Weights of a small mixture-of-experts language model, trained from scratch on English Wikipedia.
Training: a variant of Adam for the experts, 13562 steps.
Below are experts of layer 5 (counted from 0) of a mixture-of-experts language model. Rows are named router (the router's row for the expert), up (a neuron's input weights, with its number), down (a neuron's output weights, with its number) and show model dimensions 0-95. Each number is 128 + 32 x the weight over its row's rms, rounded and kept within 0 to 255. Numbers have three digits each.
After each expert's rows: a language model's description of what the expert responds to; "mostly gets" lists some tokens that are sent to it at least half of the time. This comes from a sample of Wikipedia text that the model never trained on.

# expert 19
router:094048112137095100094162063080130177119160123134109117061133133145112159148106095161100130125122106131134160111099129150161128156133125100138123176103115090146088181053165132142173160147100139069146125123155155141190054076190133104119118139190117119144137136148187151173183161155150138155
up0:055109114097114085179144113137179130095141101136131119133134126100149150108050133082113130160051145146157139089158134106108129139129172132072111198160048138129107120107102119138114168138210117087075096093185141167147087143155099141135148099083127139112103132108132080146181104144098101081
down0:098170115148101156167195113090129116112133107126050142153132186104129082124116198155135114084109141066176070128169086138104129069137068110123118084113077143128097136156121179149113075139108113114168115111146145134091137125105190175156115141148141077137129131142070155194136155172092153140
up1:092163138150157083176131179064090144162102048134121133108141154094150084158127133187159083127058153113112074104091121108120134064117109096096148065113134131097171105126160124102171091159116135072116144065132147194121091130144139090123166158181098115115086089127150120145093154151145124115
down1:132158176106165143152139110123083122115087126148123075087091126123118170135141155122120148138202135126129090036146081101101133130136127106125059082126097135110137158125088113144112121147143091111154115112137165166112133153121133133205136126082095158120138166092083122136108164141000124074
up2:145150157126181114109146098137134134141176140111117124087149096160101156093104131161160146143147122138074139160122148164107101070158107165164101073171146038121098139109115086090142067135171137154018121165154046174108128132159089163118046115125131137122145088129157152117147137140129116107
down2:165114101141120088138126142106138140092156134107114175163070123102074148112171156115094174113054140056138110136117132108075153085172154144105179098117122166158133085153094132155130081134151162133140157171119134068103094162105169116105168106163141130108130172136201161113066121163112187194
up3:126074088172083178156137049103130146110156049112119122101126097113144110104136136170157111044091157100154114120121154084118169131090110161126162120117107147122104119135090113099118103161148157102136104140101160199184116119138133039163089134138099177091070100184120087153096121131113125105
down3:196117116122126108093127122088115145115147129152133095119191117110144153106092079147123158144136135133114162132139123136131232081129154113053137081228157134116111137120122100147101134075154167163125133088159089138163105119054164115161162125127078129132200096140131042119111111130137114099
It responds to: Word-final pieces and suffixes that complete a word before punctuation, such as prepar-ed, rec-over-ies, summar-y, disc-uss-ing, -ation.
mostly gets: "alist", "ropol", "Servic", "ators", "results", "ted"

# expert 18
router:116113107073170188117116058109155191109157117124119107082073171097098142127113166122130143099141106123101122158130092154150170162122105109122105167160128130131147192130147121107153145074082129124151186183120137144150089107238151134128102098130160131127128127101179161205161177101175115116
up0:127152185108125121062104150108085135150143128127100095110094202089167134090110117112136119086152127146096086124126096146139101119058148148191181160170095085122128140132079107153134101047132106145135165099147147143086119046178124113158086119160180057155124158090147156108158151145144103121
down0:118126173130102060150152138134103073144127168074129108170129117108049131149132197101175068122126138122154099128194119023097093102095131098130133152132141086088145121136160103078117101133114110112124123140130107166141182053158138080086128116152108148140093083111106113145111110149146196125
up1:078110075136103153118079098151155131072147084157140127187101155107150229126099124163095110106122099167119078135150134164163120171119111103139114130114087089143143148175163145105123159101135114178148133110126115072143106132106183137107195124116107147128166168149107103150084165075184051168
down1:119140118159101149137126123133091146159117131123095197105183173165127115099130149190163093083132088142056160158069140107142175148177108143095163110138136168136127073142113075179072105158087138150115163141130097114111104095168095076104105124157140138186093116080120207121125142131196116155
up2:102123125109110141161118096145159189108156098132141134102101135118122205116101123186158168124117144120154086122099117073128108170146123093185107156098065103143070113103093121092178161122119127136144147176094167083135100132102127098064166123151038163107065131136119139199203131118106128130
down2:103128096130155116083141127108115124139120150166145155086146064117123122123155051175107145161081050127126141071145087159093137102144115086144176136194123156138103154102124128103183139132123139124204176109159150186124175141140158149088067047158110097108123132080112087134152114148075120119
up3:107114145132111044106128115085152166137141121162128127102089131137127164163139141166165120109138088150129067136158200172159181160136071119154080059137134139139118156106111112095150120112086142093130081112112123170096119137120143061156117085096182167194119193101097110137128074125189107171
down3:192146141095092111122138170163127098173124092154138067103120075247122123117098109187174124117156103114149107107135169117177137105123126106105085085086154087190114111106148111143141148103128112129125142197127097092091157101088121095092165154087099104129183131077136125100121114094137165169
It responds to: Middle or final syllables inside foreign surnames and place names, especially Slavic or Dutch, such as -ov, -son, Feyen'o'ord, Pien'in'y.
mostly gets: "also", "ov", "son", "ston"

# expert 39
router:141107100105145139158121125143129183121143073167089095196090144125064145204063103112131093118054116124145112111092133128111149114136097091121106135131156161135102148103103113148158142175070124147116120088175198193149114124170179147116131115153124154073137179116163106174173135108179117178
up0:148128119163131115150141124117084182132133138192153104111057121123081103111118052099131146186098120087161150177082122124101086109134115116193107073146128103117092133092071119104129107124118141100128126127102175127098105088067138122089164125153102144053219121112123181143134111106155148061
down0:119106227124174165151161148106107139198126098134170122167179116141124126140193114141166133137076142155116107135136115172105158070133060156095154151148128177130125125110149156070102151102080117118165126133133110113188159166129133168159169096122153077122112167107110078126064191111125134169
up1:095133168158137125146184065091124169168190082130121151141113144157097109110148112120199116074118092134126135131077128138147081137114149115125125061145134066135107138089145098075112105141140100124111138136145158170138124189116192151117140146122084125133222087108115140189107111088164131047
down1:117116096117155184112100119091098123162098132162143068143119136125138091083104102130144162150091129129139197105173053116084178141073097147167165096154116128077141142167194091139133152147068147110110146145147140145163112156131131137203179162147100145146136139073145156122199130097132120050
up2:085117060139129154133089147121153146137127167135203136173078123123121134118131110156139106070155115125111139118145144158174084131092094132092086142114140125149091086126118179099088149180223149163092096127135156153118099142107121175148069082082142110126101228087151072137158097139132111106
down2:115163178179094149189123170082107128170076103088157152115109122133078098126137100108099179081145121108157124082115163103145119090057113186138123097053143080138076114150122084150151105100143147174152127072190104150172121118091104118119115095159177114104114134130201147157142134132098133092
up3:101167111179132111114172098100092201185132104143149109144102163121127132088161130117144107124121120085141121080151134121158130079158158091132188182097111152066109170110115169127100154139117151172088133092140094144081137071139127164189156066160130077156146132108158124113115209121064154084
down3:122094119141134137074061192147156193128099113169092124102110110123123111160138135133138175134162098126096120190149150161091118156101151126149085142123144181172176094122092123053052182139101158079121092156145166145151077115111103114118141177115147116146052142136176138150173168126173140151
It responds to: Unit symbols like m, km, ft after numbers, the word of in titles and census phrases, and word pieces from Cyrillic or rare words.
mostly gets: "km", "m", "chang", "ft"

# expert 10
router:161146114154071124115179168053084183100167073102136146117100163132132137129084130088177118144090135180120139116104100140144146063141092129145089085138139141044103099099055130158152158125138089131137121106088138154105062058134120148092118110090089137086116123111129145169143184080129132114
up10:115184103173149128132143126142135165133158108125134114110103131122114170125073113108157120136137170144094174145136121158179074130134134093116126123138183180202125102097191170140124199184119142075128159078067162143130100066116150174133180129134155161125119108101099090115161176070096088187
down10:164170132145126142087121203113087120136129109212050107098106153134129154093157100106146120132111139138103140132166142100150129124089105135149160101096115113128195120158095118185112156115120091119118104131130163118047135127081119114115141111144139058153143161223216180114104134162098138155
up11:112133161173083115109101127090116168133196150145172127132123100099114153159120141133134149192120169139112147114083107167075148084115127146133102142092113067107084100073105131159142141130149148067131150088107065230101142154075116140119159077071090125120150108158109137177120142086172170160
down11:120095110117100084156111112118102108097105169090093125101147151141150129097176194102153194118070141113124160127163113140177131085149152112110143126165161107161111142129128133181144164161136126112108146170144070102169161095110102078142110123134217087144139125140105100086222112098171046153
up12:186111053135189143130157147105143136133231086086158152085102155070129161115088096099133112139144091136127165163120149074182129127048092108100107111145090132111139142148103144121076143126082063119107137110116127107183141180161094114132150167166073162095144140125116090158132131109131122144
down12:070155156142133087146107128164113133074115091163111145153114140090156086091114139093102156152198107111101166116092089132119106116158134123129116090143102134143163180150077091099151127133119189125173168078094120133068090159182138099096190106080151090052076140164175163135130178114157118136
up13:150079091061127096139198153134118168155205113132102116162092109129130114095110148138108115079120093137104120136106114132135112151132130096165066121140163158104114182126139067084184137134224161079125113082171145090112105177117140144080157171088103124112119108089112096097110102106143170072
down13:145115155127093166085169081090171193098131156073094118134146117187169146034119127140118114141127125113111124045113112144102138098139110155088092122125137135123114083122124094124116121200158117120157112126112086184138138152128099129174070063120130128118122133182164145105127132177174094213
It responds to: Word stems and fragments at the start of longer words in descriptive prose, such as neigh(bouring), Serb(ian), arch(itrave), equ(ations), business(man).
mostly gets: "coast", "Anim", "Domin", "Liver", "Gil", "stri"

# expert 14
router:070103171137154136110176046140143228096135143121086122112114159131107133118103104098103144111151161158117158122120125146159136112144091141152119138134184148190135146088124120102188133105078112087122138115150125125178062082186141171101100117132128144131166126160179152209162165130135065094
up0:103077138134111128092068120111155168032121104167079169121112132083127126102141121147154135139144171127130065145131120160161180102164073128139108079096191142142112142120156092153196124129049123100118107168065087133184089106127149167162151103184134152159129160146132140143128090117104091152
down0:136151128106156093086131100159148053155104166082102136153133176132106127143111083115126066152110058114126109205134102178148151210115127102197155185124120100130164141123145126150157162139154166134120148121133136161122107122110122127149096183162083117070128137159156101112123191134221134104
up1:117184140223117108112170067044080112104170103108129103142117157127089101136130081098148110126122149084128120161110132096160073075121124123154128134154100061130141112088134068140118113161115113109144110132126065135052114077127110164071110145094126193125158171127160133121109124112139110074
down1:103162177135147131160144093126114112166149124169146126163062146109131148124090096107132101087144132155175134157167211163087130170117093144182191130147165183132126082124169120078105136104126134172159125144104053078076110072138142119160118176180163092122121101141130140046168122137133114120
up2:059087119077108146059131101151130122120157136135166124107140142094162091163144147128144145073114093107143157162053136163125125144140097173075113120073118101162111161151110100113155188072096178108116072143119172179178078138156174113123126090105117110110121174160148197135135178123128177122
down2:160154117129126109115150130166134142090115133177087132143087115175130176077204125145100154157106096196113121110125208109129151108157083163111131032118129127127126078120096133128163137133100093155120158163195181129143069145104107177113126110143130146155063138112085195089106161157109138107
up3:145074090121148136094114082200150148085110153163084089157114154096088109121126086134191149157133146112134111113164116145141127158077066139168096134112124155129106111155103158154118078102125177142112158100056142121188140091146109142098153101161091078082196102106134102194125199133119131171
down3:094090087133170146178103145073131096147100160155120118160147088120136068146133132156080096094179159113137143190149152180107126160109171143178151109116136108135136123083123134092121094095101113155105176111148097074167144155092198107131051146138135131051091101172139141093050121152105118133
It responds to: Middle syllables of words and names, such as par-aly-tic, em-per-ors, Fre-der-ic, plus labels like See also, Website, Coordinates, Species.
mostly gets: "also", "classification", "Occupations", "Coordinates", "ican", "aly"

# expert 15
router:126079083121114106047116129077078152151107090124165136104076096097082133154079133147121112084102119200177118175120143150158090097148118155088122166089143137149099149138097145138095099138102074118085163121148082122163074112088223138121093120136142155121153135140144169169154190107140114159
up18:083158095123100067085105143110115158139135069161136138102123121085137121098136028114139107160118163131182178171123111171133151165084147114133111130132132112156121122136180177084120097110168109183148077194137111144090124131112180106133179082144136175155203145155116141150119120190179126144
down18:152187144083106093128115155091140108124115110128161170122128103069128122093139170116132136127123144155153097176170106127043122104054140054121177145173192140146193079114120147091125117090174156151175086170124175148176146074088123121148129137158150131115134166168124093081144141147085127157
up19:094077255104100093112136169063101185163132081127170187155071133110130149107121096090130129104134092140161099144092111122161131111138189114113140140142187108077131099123123148187138110148146119185114097088126108153108087109118144113195089122121142163138152108091150138117107126125079130113
down19:125188141186104162157115096090110175137104166136148103148136169118141104155125091102170198120075117123101193113083089169103073073164185132135181154120118069088135129101132120128049188099084120118076104123133166152124168178137111121143128102115097103127139106148120166135165129148085087112
up20:120094116175180122118099102142104148108173082166177110156114123132163154094104099229116113089084120138168114120134103095163148136117115069116054146141123097134108136101124102110132180181102154198139161110102123171157114142096109123048130133164146139154115095160099177127130087080134082186
down20:108098141175182173128150161143066054111103097165099144124123133184119110136113184118067114148165131103118106165149139136138106099125130109190119169167123188119066162172151064141128112153116109132077113164121073103136135034088121129129131144093148153089170152114121183127179123120100145145
up21:144143094126150171096118128101105204130144148102190143197079109112149142078093096149123127133126226117110092114134125123122136065131137101085175117191084126140151077154150083146104168159124117137114146141152064137141086160094107084162172096149097165139136137156136126144174133120049090108
down21:184105167129090122147088138139166186164037117160102118063155166065108159095148124145094139120171173137105145140158117143128141217111143118121132098163156171141095154106130147132156074125169165120162118172027109126114126131143169137184106149117157095180143101122127082149114119124132144141
It responds to: Pipes, blanks and short fragments in sports and results tables, such as W–L, FW, MF, Semi, plus some connecting words like and, to.
mostly gets: "FW ", "Gh", "Semi", "Peak ", "Yu"

# expert 22
router:123100100169141145063082093124107169077145090187171144131084156115077161138097127087143027126108121124171166123072100122195097133141092166112156137105092143134055167142100168152105113155109133086110145113134152116094119095157164136097184094146074158150100115119135138131128161116186110122
up0:162149105160068168122090103083153121142108120156141106098143078119142093144150119079114083128072073118183174148117137143194049096093141172182179143126100121090126151122120075149100127124099126190148102047168079121166119105106159101121143125144117126129132094092091116163138123185157085128
down0:105134178157139143133155147155118044136086106141155107120202152200139142134104120100174165137105102118143143164127112127160065100145154141124122074138046143167069162130098111133135177135103180162132099124126110138103201114123167154127204131174147148141073107112109118061159093149125108119
up1:113126086114172116086101189142105114098166089170098153157121111194114114151110111150149171102086139100106145163184144142102154126106093126122117130050119133142091157085098160076090117109119140097138138186154128120113147092086090122196149125136076154093158137148107194142110170066097204165
down1:065123135134119212094125144185112020076160117169136120176137137099144152168115085114147110113160118142145125152128114144144192160116149145133127141135133144103063121141134165138104143142166081160083136105148159136140193048139105156100165137145106102108177082145106179084100119124130165088
up2:092152119096166114105161108152135154138135153113144106172161141143175223112125121133123178095107137118065127125160144096160199130154145151131103081159081134141199126147212122076150082137086139136059106113149106120161103130224116140149140115118136076127132157146166120141111113075152092126
down2:120148104171082124075093167101118156106130154111133110154122047139071109048170168154124176100169138122092095167180076136122126125078150110107168166085131092140162104139106138114146155121073092182130083081156130092099089148097159081116129138070146108085114134142132140104123118131115186185
up3:118032090114124097122028128109103123141121123146162151134153183129142222114138109109138053129115112166097143135099156157177206147140115139126112126122172158127166175120073164140151106048129148142123121084109092121105123111144110135117166142067122108117085102148107093130174126124161125113
down3:119143116182099163089142157172138106161138091180133119080201151172165121159153103173127140114121188141120106126124085110106100119160210161146097105138125118129093114114119138105114187112117117146090109127146148090181255156121112152132133094162130109143134119158103105084068108112133105111
It responds to: Main verbs is/was/are/were right after a subject, often in opening definition sentences, plus clause connectors like which, and, that, although.
mostly gets: "Although ", "are ", "were ", "is ", "Born", "was "

# expert 46
router:155126148165124143104127106117170155088153072141137164082088165108116158154076124145118059104087112152086198119105177127161128102080077203123094149106123128110139152124116157153162159207164149095139134122134136114153132130169178154148113096164094116189160091105101116132107186159134051104
up23:079156177136124142122183155132069124110162123138116170084116087184165095144109098234131120119133125131100087089186107170163189186110076155100102123095114129101180127120144147090126129134154165161113106118115126107165136065133108115128096113200152119129065146085159158134141118150102156160
down23:075152078108160142160154141084074055103119161113122145157135147073149043149120135161142128163169141152082083124145111126074108183152125201112107143144144175131095120154114133131142208163126155126084124108104136142135198067130144110083085151131120175151109136145066133121118080135157145142
up24:086128135154106061176136127146120126078142109177114218119082151086127167101107150138137105144129123150112143188164140202083130072155105149154144209170092088093123187080104119133119137112103085132120160091122084144092137150097138133145129163082107167150159099092162093156130176131093112097
down24:094143145142161088168060114097163082120161120150166098175076165120095122111196149136153100076099159130150148137146149145131149122097124134143083171187168109161142074174157103143160122206150092160130170109152077134114150159086145163110077174154135131137171123121117082174107082087104085115
up25:099121151128130194158057092098126157126126133105109155172154145088131109133078169154183096082124192169139145132093140165113096128125145116196071122116055150079077116125145130158144131148156146119158140217124133116103126154152112139140094096067133095155155178111158165123113142122197085096
down25:116075135119145142074114138134116069149127157226054107140142152130145126072142157154128140128120102116162082123116102128120117103173127127114119084093106127096076085168124201143116164127146170088134129082117136103130219155125119120106123106162084121109038109158129160163109101172128075095
up26:125059042092129125120080187158132114138127162078145174077130112152148134097128135131157093144130060137129079079068112105214094114136098165140172084135112138069103138140089110106183145136108148059056116130102144110158129119136107109160164138136158124140134112106119117149187102122164107134
down26:154140151105148098087093156148101187145091127075126119066090105115085194102085165159123129122114103159063132122093042157122070081129086135136110108081138167124165078121143144148140153163132156126149112137096113086110120140082158116180076163116174148101130172102166070103176096128141096132
It responds to: Auxiliaries and prepositions after a subject or verb in narrative prose, such as was, had, have, by, with, despite, upon.
mostly gets: "despite ", "Despite ", "without ", "Although ", "are ", "were "

# expert 25
router:171132097198103153083103116133115167130152115144230168164087129118129204175135147138137130112095101123110191123105095184119118156121133147103087184085155138162046142124145191128188113133141109119076106166144120150131126111114141124140158115130134190127151107101166138141176114161124071091
up5:124155116085084139172121167163134130169148114157159133195061134169074129131163023157110093128114120100159128110155123151196071136095160151117101125123120103077129117121118129144084125102165154137111133183163166075124101180127170126142185134118180117120153155130157160144136174161197124099
down5:141189146180143117149068116175105154161121169127152126120179122168117074045121124148110118138141094186159102148108170141131097124114132111090096177105173098145120112155138140102097166169115132147161136106100115170088125142152137145100067158170133084069133090163108081201048134136095126098
up6:131115143108186164136176107145178158147102117114123128182123142063088104128139134087153114119126093073127116125130149097080136116156119134226080178157121085149155093125110193117144080134114156109183136166141137144104130091105064107170082120056154169099140127107108106200144118186146104122
down6:156121081134141142148089130167124154110187100137129104156134128172098111124136149115156139167170148107124149117213095209114131110089189115113138173121098122078124115084073144136125156172201152147145112148131051140128065092099180149144148087072170142138126085180112109148073090137109124139
up7:156159147149140184144132122147145121122154096129142171129104164141077174125080082077157127104141113110127124100136095147088158116148099112103106141139137129142079134129182180073082064061175114125097184146158122162079141152179129134118120034101120064160160109101117068142153100120171088160
down7:070162103180112154137184151088116138075154122174173160145134173178131106137162167098110159128079126086121118139070136146115113150115150135066119130167153161166086147145185135139099127148151093139082153066137145136089214104155163162130146162135177127158137119089124161077063164091151116138
up8:126151133091098118104119200138120106129137089182074148098137073179112167151106101176158110036122074151079118079144157137168164093119142198078139155163129153161076145139093151167112112117120151144108167096128141047159143148118099137162161162118094175167103122153140127173132172129130120124
down8:094133161100139142143079116124111067108120111136185120143091133064156061171114133129152117128192131156134137127172165085106128146147140102076130111106118190141191134184130126169151152182165102147114164105100163137169177093142150125146104200139093156183136047099154107129127121148086116180
It responds to: Quantifier and relative words opening a phrase, such as many, some, both, each, several, and which after of or that after informing.
mostly gets: "Each ", "Many ", "Some ", "Both ", "Although ", "what "

# expert 27
router:106105176109089130107103160120116147068190126188132167103062176126094128175059087099129109109079154153143089101112139096182124131169160165091080161127087120147069117074125156099151104134096096162108146156138109156166136114155173210095145114118097121089164107126108087139130178141141149131
up4:167130130077127163037126120117033136177151093147142160099043140136107102108060130189146146171130120164141114065104112111120141166158120156137186074118097147144093122085100106119114155077140165122158113115077152138121139103184128173077133167165088149137128122122122123150121166128113152135
down4:113112155130108138155197113141140122142130111122151126121195134159128151158107093092182077114092119129099154112160131077158115129158175125119104082096097188125099140093114079082153137114123132128144047163178098097165255118135114125174130097076088182141110111128129132127116092134106121115
up5:095098125130121108024143173138125153117095116141093145133114167113147148072098136108137152158196071094045148125121123113118144126168178149084117099123187171132189149159053131148169081082104154145103108097076175096163111124186126133141094125125124108120145150088128096136125139075122132150
down5:078088117135140177093116162174087148105147138204086097172132086138128060158125145163112097194137148109122099063175137109075109093144171093068114121106102128127096106105217137147100104163161120084101092152111153167162155129183084143125145162134129130122159104138162152112138163149140167154
up6:120124128137166090144108104134103139098150137138153108138136151103151108210120107138189094103124150105121117182153093166116083066076086104181148187110099175158127112124128172108097150116084134114094151145148103048183119134044108075126142134103186133168118187127111129124122194103156144095
down6:103115150136115123151166119123078025086089167123087151141085146080126128165130137119130131169151125116145103150111093144154153121137097119093171109169100175161114119152136190170168078091109100101098104175172161135186143165180176146117210128145153177137153141107070097108160140112120169155
up7:143106134108092085091129113132085121143143160117124099135120143074122176109123120092139193165133127126123180094135096117165163078133086108112126148109148157057153057133165134145190068121133106128060086100140124182108131141180112084173049188131129140131155126162109149167153159190149166104
down7:140075126134178104112090147165173212107175168214076129136143146149142114119158149164197089163139177157082148150159148130162146155129104118150142149147091184156106125125077160100123087133154174157123176125166088137132106153148089094142117167141144168126088142140129127202148103137120166083
It responds to: Mainly and, plus or, than, as, without, despite, while, linking phrases in lists and comparisons, like rather than, as well as.
mostly gets: "and ", "without ", "despite ", "And "

# expert 36
router:104129128079131143125152083082124145149148103114192138115101147058078129142133132118164062107136146134146146134104143139190148126090068120083160167152130065107092145172087180119142147098111076106114150175083122197174107070191192205142114100146131114135137142127144130117177128146127123149
up8:127144125127131094092195155147164173159147091108172121109138144122077112116137095148158130059109139151186110161137106159103107132139107147173101160114142081146153127168160091142149155149135127104075102188073054119161119115144102126169036125107075098139094093100160112153207165093140115157
down8:116118138155127132138093080099093110101078143130134090156114103124139146139120132161120118121129118092121155169154111103159111121129161128113157107198110113099085180090151105180109120066175154219152181145207131092108122169091168135128200142175152124073179141101110161193076129109146167108
up9:129096093116157191139145072147103165169110125128127125144125105082078127079132122138177113141142097129058126108136115184187169133148108114136145152114052155087145198149096042106156164114052065168116128148123091122114058085095133115143155146155124154088189121144135125123129149138124131125
down9:099208138148128080116138123126084037124157149174073107108120168119143141147116170105085112155099134130139118133182105139086083157113073140133130158085188187141117059075147179105095092131118144065110124087098164136105147110105097091110086101140124157135093138124138182163147146171100157140
up10:087187164191111085113171197065127191175120133131149118153133132097123116141129112118088114113107170152088159146105140144155134113105132139127110177149136146099118186126089164101126104137081128112111107068126134170150127048169102171137135107143099132148167126064080123170162158106133095036
down10:072136130128103177170101177121172117105156124092113100178128125116108092200115130139133115161176117117112163087160094126081099116116163168076067056085091152145122082076080125068146148148132125110137129083174098092129131120108127112108109097142195087123136148162096126170090128193140174151
up11:084098088086146123086138145174146148088126132146130125122144128134106131138139173150108092180126137119136124087079146149170139118142094124134055107125139163145137150137095089071145137073145116096092101190155072163025119064148195176126121125135130184143185131158112157187105074132155125143
down11:151042083144110081120139189110096095131143120134083167124110130127153145112148163139125171090084114113124174080125161128025119180053075150097156087145150129127140118151105123124088131155100169152079131154110088156143110164133155149143157137172181172136132128167172189122105122123178106114
It responds to: Syllables inside Indian, Arabic and other non-European personal names, often in cast lists, such as Raj, Kum, Mah, K'ul'karni.
mostly gets: "Raj", "Kum", "Sah", "Mah", "ī", "Yu"

# expert 44
router:172141115131131151116128038102129139127164108153167194184132122075100138189121123166123086157156130096102086148124120104141106090119145117117103164088106083140102136167118168087144115096126129156084189156101131147207110109161143170092138070117117123190138140151198119211171130131109120126
up0:129108158164139114142101122091132160129128086124162146112111132150107131129139121168125137085108138087111133064086116131107108129084058127103140165142075079046080144122154172137120145169140074157080119108059119157180077089124136137177161164094074078157172116176098142168194131149140079123
down0:144125084127181126119093219127167094150132178130076135141143131139158137052150139063113099131182147118156126111079127182121127100174141104169110184143119081125153139182115118149050165130199131134163141107107100137199135131089128109143149118119123176138114111147126170081153132071109169139
up1:179114160136130104178129109072142184162125072108106133136133116130070131170143176115116086147167113161132126162135102119164120124140101073077084143133096170123113138109133094118070141172132141159098170187134085098107114117089178087142070098091129114144135093150183224175124120071126093142
down1:098136158172135162132088134149110161147138139137113061148104113113136089137197180130165191111162065120186107142130168116126110122129198066121098109150083138053159058109121120143127089141132132093152101123063130119138073142107113091151126103085147144104131175097037160145144152126137128143
up2:138145124183137099083139107110104144192179155118145134134136108087108152120149108164213171137102153062086103080173103137111080094108088119108105141152114161099132094140175180087140171105112133097126068152151070169194084117168145068193109077101131137115120145095149150135125144150134147136
down2:074137118089133121092130111107114137073152095119135218130148162103110133110145145135164067130165095143113108091135149098146108141099154061078158067094144108183123118183171124153124123137149196159112145146106088112115082150144135135125068064151109110158097150132168187125091166137066185107
up3:158115153125069151126117151119167152125213130126152144157122140143129102138098114158129065063100140131123126102158081212139076099133172170084169158096134124177057085097164104157153155130198165140125117143093120179138114138152103096109139174155134165101114162181133156163180114139128135082
down3:131115118122153110216076126152107061190115146144114137101140107088113120104199140140102106084165149114140172156130136127145118099168156167134156068099149120111160139089076184188092126122166116069176178158097095149171122068123148114075177118129167089130112138118107115141122082160104142088
It responds to: Pipes and closing quotes or brackets in sports and data tables, name particles like de, La, von, and accented letters like í, é, ö.
mostly gets: "De ", "La ", "FW ", "Le ", "de ", "del "

# expert 20
router:150117071092123169089178119074134126079175092152147162107133146053076216137124114109114113114119104161145108137145116138181129110138118139164132160076146142131101106163114164098138091106115149040145199113090148194173096099142143160149100100115117119163125162084183151169146139110146101108
up11:147174094104154114125068123148121142130128102129158180186134123143139091110152096167095092139144108124090117087121158091126066129117090093071111179148151123116176089121138106102140079098123101139129166103087072168183140135206155202178094170137135122157141148147063091149145131166101192115
down11:091125187099139136101150137125127055155094189144121158116149119112175115110205127155088105161121101114141104201131098122156105124090113090129126123113103174110161116166155142128060141152121144107091085062084101168158200116156174129116093122182122082143091141068124173106137111156175095140
up12:123120129179134098194141081152171134069134097130121132099137106133170158139112159095100129150134119175077143116133132127094084148067114148111074132076083176141153117060139127129103126216100136138170138208132113163115114134109119123102114156161138169070190128193098126161123172074112099124
down12:130114150162210111123157219134198120104123109120152159127131105162158152125140149096118087115127139106087074095094139073080110135153180127114151056140138140106185116125183122099095156079082087167181185119135077144111134111129142053134106150146191113110117124125136163134125151112127122171
up13:099128148167125139135167129080193134173155123184062149160135095167076147165147093064133134128094109157080074135134132165139150092117169160177168112093088127151090139099119197207160116115116169110099122153150094120135120094169073073133119096119155101121134089141106167141099096070118134139
down13:142162148107131155124167124108091081075158170180166134076157153119142090147150092149115170151090079096128157155100167200112192075107130077084167162151124136142135076051152078210156087157168110124089173106134148089126172147127141132102120153114139097098128146116136131145103111152126142165
up14:106117134197133156138074133123170128120169109137082148090157085176134149167091067110097115097163053060122148123069095175195098128175127079107145166117139185145149104153051130088157115118120105163146131125139133131089107098129157122133170147154122181116106074151146117086177117123108143113
down14:112149078120152111187176096145148080144126208102142118114126139138181114126151077122158161138126131104163142139099081136148142069164152133148160071127153203136044134110195149084150157124111133113131062146129178142148134126154154111102109091110117168179149141142101124183090130081151149192
It responds to: Final pieces of personal and place names before a space, such as -ford, -ington, -bury, Jones, Henry, Sheffield, Bologna.
mostly gets: "ford ", "ington ", "Jones ", "bury ", "inson ", "berg "

# expert 21
router:151050118085071134109111094061089150119116082103133147124102168103093144121111113132105086153095163130179102132054124180144109128127115139125087174113145134098045138085124150118143052092137117098100088128097130145175104135137230119124125116123131125122132151094168095130194135082145144139
up10:132102136085153071056174097197069162111136136115133136152097130159148189181119134101086098167155074143149097156138099206141123125135128134098124110117064141120142138077115075164145133100154134163081112100118089148187118056164169089156120133125149099083100094139145140120098155152116135078
down10:135137148104119101161139162145157120157208068188195118054093060122158134173066144124118122143145116107077164115100167060131095127167129141123095164074169127153092113146081078116164067097137143110107082106168113131142155085115154128170128147120145133145137112119117121153112111194154155149
up11:103112084119112097097127083136131130175127145161160214101087110146171102137091101152137135093151084153161154157110109219150056164139142125097120071100131125114082142081128133143110078059062164096094161180166113114136067102133136117141141146126111128159142113150115184122131166089082127139
down11:178160085096130117155153108128151106097142161084133137221156169173111094173187104156107133185132120115094082162065146106135087107111155198064117094128162172116107125109117081096167160123154120129140133062115129089085073083096180157150136107103109105132134102155101130147090092109125131132
up12:148128094102115113166151131103172190124161105161096077100057126146101123114109163180114116119095076156129118116089113120104108050192130160117168119077130109128093143087135146107141106064160130093077135120120169176105142111112113130040136170104050080095151107105135123145132167092102142160
down12:073170130145109113125127105155149179157076139105137144095136187204117078134103090128181146115162129134118123152095185101121112086081155138153101129130154102132185131112072143115130109202147118111085116124160099136205171140175135095147175112162136114132115108109194105039108155143149091110
up13:183101091213129100150130120141128125166133116148091161115064179134105144095091124149075110075121134140096071134127165140116165136141132112101107086030107149092168077116177092114130115132177110164126107107150181180135082137144096110157148103137090149137142087112156183108057113105128150156
down13:169129123148155106119147072139129174129152078177109110129135130111115145063146150155068115115141108108153125137157091095114156118096142166139113164159122166177157137148180154171141162068166089123148111166112194148102140114073154152172157097110079101109160173116107195137089095023157133122
It responds to: Single capital letters or clusters starting foreign or proper names after punctuation or pipes, such as K-rise, P-ick, Z-igbee, Sch, Gh.
mostly gets: "Gh", "Sch", "cont", "W", "Af", "Ch"